config.toml
num_hidden_layers = 11
experts_per_token = 1
hidden_act = "swiglu"
router_score = "softmax"
routed_scale = 9.71
init_std_router = 0.00923
norm = "rmsnorm"
norm_eps = 1e-06
tie_word_embeddings = false
beta2 = 0.99
Below are experts of layer 8 (counted from 0) of a mixture-of-experts language model. Rows are named router (the router's row for the expert) and show model dimensions 0-127. Each number is 128 + 24 x the weight over its row's rms, rounded and kept within 0 to 255. Numbers have three digits each.
After each expert's rows: a language model's description of what the expert responds to. This comes from a sample of Wikipedia text that the model never trained on.

# expert 2
router:153142105180131155126138126103177174072168143131147177118139111131117108152176145121123125128124181128132134114142131154112209160124159077138125143172133145129171119146118137110105100140149140161143121133122108139099126124141125129144121147124143108122137106143136167132103118176135148097111126070139110112112163153128134103101138137120083134126102146087149129103151155116135176127125
It responds to: Word-initial letters, especially m. Opening letter or short onset of a lowercase common word split into pieces, after the, a or her, such as m in mind, fl, qu, rem.

# expert 20
router:168170129132106125135134160148169152124160190109144164118166100172149157159169133140137089134176130106117153117126131148117179106090161074087124085169168159132144154133137123146126118122111089116123135154120142138122124133137073140130132119117160107152122144114097169157160139128161111121107129098126144101161111094155136127109125127140162122112130149107120121112169129152154121139120
It responds to: Word pieces with t. Inner pieces with t or c, often ending in t, after a word's opening letters, such as at in waters, aut in Beautiful, ext, capt.

# expert 14
router:164122099148154153151139150119141134106150134188140132140124117159131151147165152189169114147113141123149115145107126120095143104134134085101103110155152150079156143143170117156134132177104139142188097103133107126130142144130145184147126180136162148144153158125171155153136166131159094146133136127151148111133161113076138136136146142148130133134129154100106116121160137094156126130125
It responds to: Line breaks and headings. Line breaks ending infobox or table rows and sentences, plus section-heading markers == and ===, and closing punctuation like ). and ."

# expert 22
router:169132145155101146140125182131148132123129170139144174116117116150099128120124177165185117164157125097171154163114127161099156122096121118126104162152160154150146100189137156116179126127139126111122146159134141138135139139136108168103178136122146116122133098157126179140153162147144135138113101126143151120149116152142122125098141129142117122090135150105097122083143130101121142081104
It responds to: Inner syllables on/er/or. Middle syllables like on, er, or, per, often before suffixes ation or ed, such as on in misconception, per in temperatures, econom.

# expert 17
router:133135135189160152132128102148152141120167172142115176103135138122132171141190137157166138138124179134145138187124126139076131133116134094122142102169137132098113155154137112139122119161119149129138127135102139110084146138176156149128142148114131094133145153118138168151134123139129153117109136094181164069143149117130129110126133118101111116168123173104115140115134128132147177124109
It responds to: Capitalized word starts. First letter of capitalized words, mostly place and personal names after the, of, in or pipes, such as R in Rio, N in Night.

# expert 10
router:144142104170129162143130167060160110089168142158112158153185099154132154145134165142159100155160134140143125153097129099107138119121152119121091114164133141067148131141175114142139135149123119154165099119118096119112124192137156167135136136137133130111128140137173152151137132129151107125105141124158143106137176103089121128123105143104118141130148145114112105139120146085144118115093
It responds to: Mixed content words. Common nouns and participles such as training, based, built, interest, tax, plus commas after dates and percent signs; loosely unified.

# expert 6
router:137161098149106136125120128129144124102170156126127129134147084196167119125135135140152128157169140146189136175149158192121138105137126107123139112133146171129113094204125136152131131144091108132182134139079126109123147169137123129100142155110140132145153161143134146176122140169154094114116140105168112126100138126135109131128132137109104121142113153097137107136145134104174133123132
It responds to: Prepositions after verbs. Prepositions and clause commas right after a verb or noun, such as in, of, for, with, during, about, including.

# expert 9
router:154158097147135161136135180135169130121147171112102170149120152148117165131135198147180133139112158107183118150152111155095154100158162121127119108141149133117153114131153123161156115138130115117124112142102086120133135142176104153154186144110161119133111159124097134155129130131110140131122101111149141095149141160112125135114100131159128100148097144143144112094099111104137182103143
It responds to: Mid-word suffix pieces. Middle and ending pieces of longer words and proper names, often nationality or place words, such as est in Dagestan, ian in Palestinian, ished.

# expert 12
router:151155117188119155114109177103146136104140129170094137129168127130149150176153156168143114145153144153138161138142179137091132129122165122134084114149133146094153129125183118170111123181112111157149142128102123146103103152170118129137136193141111133097138133137147140138124124138144117144099139132151161108144137130141109082115113148123081119164175145129100119135145118108130154119096
It responds to: Head nouns of works. Category nouns after the or a modifier naming works, places or groups, such as film, album, series, School, club, village.

# expert 0
router:129146117172119146148102144083151120117182164150087149150148121148124132123121144131146109143150148131135129164095122107070142132142158121138092116160118124084136118142167122153132131160134143147177120124088106121089105184142148183140149139128137122119138125118171148143119157139184124128092142118152156088133169084108114114101109138137101129135154166102124108133130140093175160123121
It responds to: Surname-initial pieces. First piece of a surname after a given name in lists, tables and credits, such as Co in Coffey, Dou in Douglas, Mc, P.

# expert 11
router:142142099170131165141128165061159109089168138158107159151181099155132156145134163143159099156159136137143128148095127099109139119119152121118095118163131140061149131142177116144141134152118116151167096122116099126113121190136156165138138134138135133105129134137173153154136128128150108124107137123158140109143175101086126126127107142106117137131147142113112103139121145088144123118088
It responds to: Table cell separators. Pipes and blanks between numeric table cells, commas before years in taxonomic authorities, and month names in dates, such as Hebauer, 1996.

# expert 21
router:166158130158145124141141132130151171109142132123109133117152101174174116100118155161122131145136120156135094135133170140098180134115185103102123114186173113125128118149141134114110144164121126179150116106116126142083120141140133118116157127114129145128141118150160175127155137138177101103116129125146141106101166107087101120137135159105079131116142112110095099106113142074150151086137
It responds to: Pronouns and function words. Subject pronouns, auxiliaries, to, and clause-linking commas in running prose, such as he, she, would, to accept.

# expert 5
router:135171160154117152123149126080126141125174123130141134113127165155121127122138178149137127177153134144162147190136112134121141129125166100084100094149147162101134116120134188128128140161128135151127132118109122140100121137129118161160161185128116130112122134131133131143148151143121135144086167088165150082140117146102120093096167113144149086137127146090121102075144087121136145134138
It responds to: Single letters in names. Lone capital or lowercase letters and short pieces inside names, acronyms and codes, such as y in Assyrian, I in Division I, F in EF2.

# expert 4
router:178150105124101159143117125106178149121125144153121117107150138154146156122141152129124146179119166120161118148132170197132169136151123117098117083140149159101121125145129141134144126167135111177136129141108128163109121174131123125088163163106162135107109145159147169172128161174177097110115145076143128130117135098107146096122132158115131106148135129110134143152118134111135148101105
It responds to: Determiners and adjectives. Articles and possessive determiners opening a noun phrase, mostly after of, in or to, such as a, the, an, its, their, plus following adjectives like primary.

# expert 23
router:142147102167132160140125169057162112093169142160111158150186097151133149148131167140159102155158136138145128146096131097107138113121154121117095111163129137065147127143171115141140138149115115152167099123119099123116125190140160162132135130140129130102134133134176156152135133130147108131112139126158146106138170102083130124124105142102114139129147146117111105141117148082145117116095
It responds to: Taxonomy punctuation and suffixes. Commas, parentheses and Latin name endings in species infoboxes and author citations, such as Aurivillius, 1899 and Hirtobrasilianus.

# expert 15
router:168159148158124145140115119121153151090151141181090153121129128150123166149137154187156153140124161104126139138140132146117161133154152098114101086138152147097135098142137114129117138142129155172167113116106123124123120183148136132094181135119132110111137162132153137148108144124145091168100129075164152079122113101104117134094142151112080144105128125094153083149142109131141153139132
It responds to: Numbers in data. Digits and numerals in tables, measurements, dates and scores, such as 6 ft 0 in, 9 August 1958, 50,000 watts.

# expert 8
router:095113115167152167122128149112156132139174141094125152148137150114109086129153136132141107153165131132143138170138107113107158133155129075142131092170150173085151108147130144159132127177130111113134133114135058161107154146160127166144157118121152147110118132119142154158123144150139142139091148092125164097104157104109087116111148138104126156137124132101098121126145130092147191138137
It responds to: Letter b in words. The letter b or B inside or starting a word, especially mid-name, such as b in Uxbridge and Shelburne, abbot, reb, comb.

# expert 16
router:195124142155096140164136138120134147092153138150125114148151143181145152104111156153146091172117161122115119118138146143141135091112167081132145129176143108148123149169123152181166097146130093166121142115097085129133157131131098110113143175110114134122105135095111132159116143163131129126099164130142122088162141146133139142096152099080132145118111142092116112122125087121127157112124
It responds to: Mid-word vowel pieces. Inner pieces with r, l or vowels in the middle of a common word, such as re in streets, le in parallel, impro, ouble.

# expert 13
router:150110118164119125147150165117118117139151140124127179130096114162120151165172144167165075168128159131160112177109110133071168100104162114113111119130137137121123139147143110140115145132100129164140143115098116115098137174155109174140172129137114119137104115099186130149118126146138143148072156092148132104131119137138134124128110154129102132159141109132126076145109151113138171141099
It responds to: Plural word endings. Final pieces of plural nouns and place names, such as s, es, ers, ions, as in buildings, dishes, Huntsville, Pittsburgh.

# expert 1
router:123128116137135178132130149093130159114144158177078119149125073147127134130160157164171126156145143133160122119124133148084143142139128077109091108131149166083116134144175142167126150143117113163194127130113127103099117125126127138104133164084099138138137144124162176166113146145146120158127156104100128097135132101111158155108157114154072127145131125121143113099144135116151122118129
It responds to: Opening brackets and quotes. Opening parentheses, quotation marks, section-heading equals signs, and line breaks starting new blocks, such as ( before MLB, " before titles.

# expert 18
router:119141126159120159140112154087163161123181169154101159148160133177137111146138165155167124141156145135128109163113133121088123132141153117107109109172153116135090120140121109138143121127086112129138120151080126172096148139142139173108193128105128096127142144124158135161112157180170142092099152083137110105124163124086120142124126143147104128125145157123155113118136123101122150126114
It responds to: Given-name pieces. Common first names and the later pieces of first names in player lists and credits, such as John, Robert, Michael, h in Josh.

# expert 7
router:128165123145161145157148139097169172091130122163133133090166142120158135161127136139145127141103147102130111130117133178073125131157139116126148131162154135128146143167126138138154139121112136163143142084091133142110127127147109159134116136120153100165130152147119160163100152166135104153102163102111129055102103110132167071132154121133075140121151148122088136115173107125147125133125
It responds to: Infobox field names. First pieces of infobox and table field labels after a dash or heading, such as Cause of death, Pages, Coordinates, Country of origin.

# expert 3
router:121120115135162129146130126110135127107135131181087117111118112144159139127139138147166101179144141098163105141107139179094134120146140101087125104135158122110148124161140148135145111159076111131201135118125118142140107154174100130088127131087153139097147148140153164158118153160158152161116133094110109082112119105075170103118126141136123126144144141114126151140156085128150129090103
It responds to: Table pipes, list dashes. Pipe separators inside tables, list-item dashes at line start in infoboxes, and colons after field names, such as "- Born:", "Name | Portfolio".

# expert 19
router:112145103195135147148128170121148133111151148158097136108118144129122153108136139146139085135160144124143107189090157120096150152131149113154106113172159116099136114150117099111103112107127108134150143115113112127121161146137138173085145148105119145136138154105162136150125132129133162137076158113140135058143167132140101101097123170129141123152127138090102087140125134116174166094135
It responds to: G and inner name pieces. Letters like g and inner syllables inside proper names and place names, such as g in Baldgya, Bridgetown, budget, Ballymacash.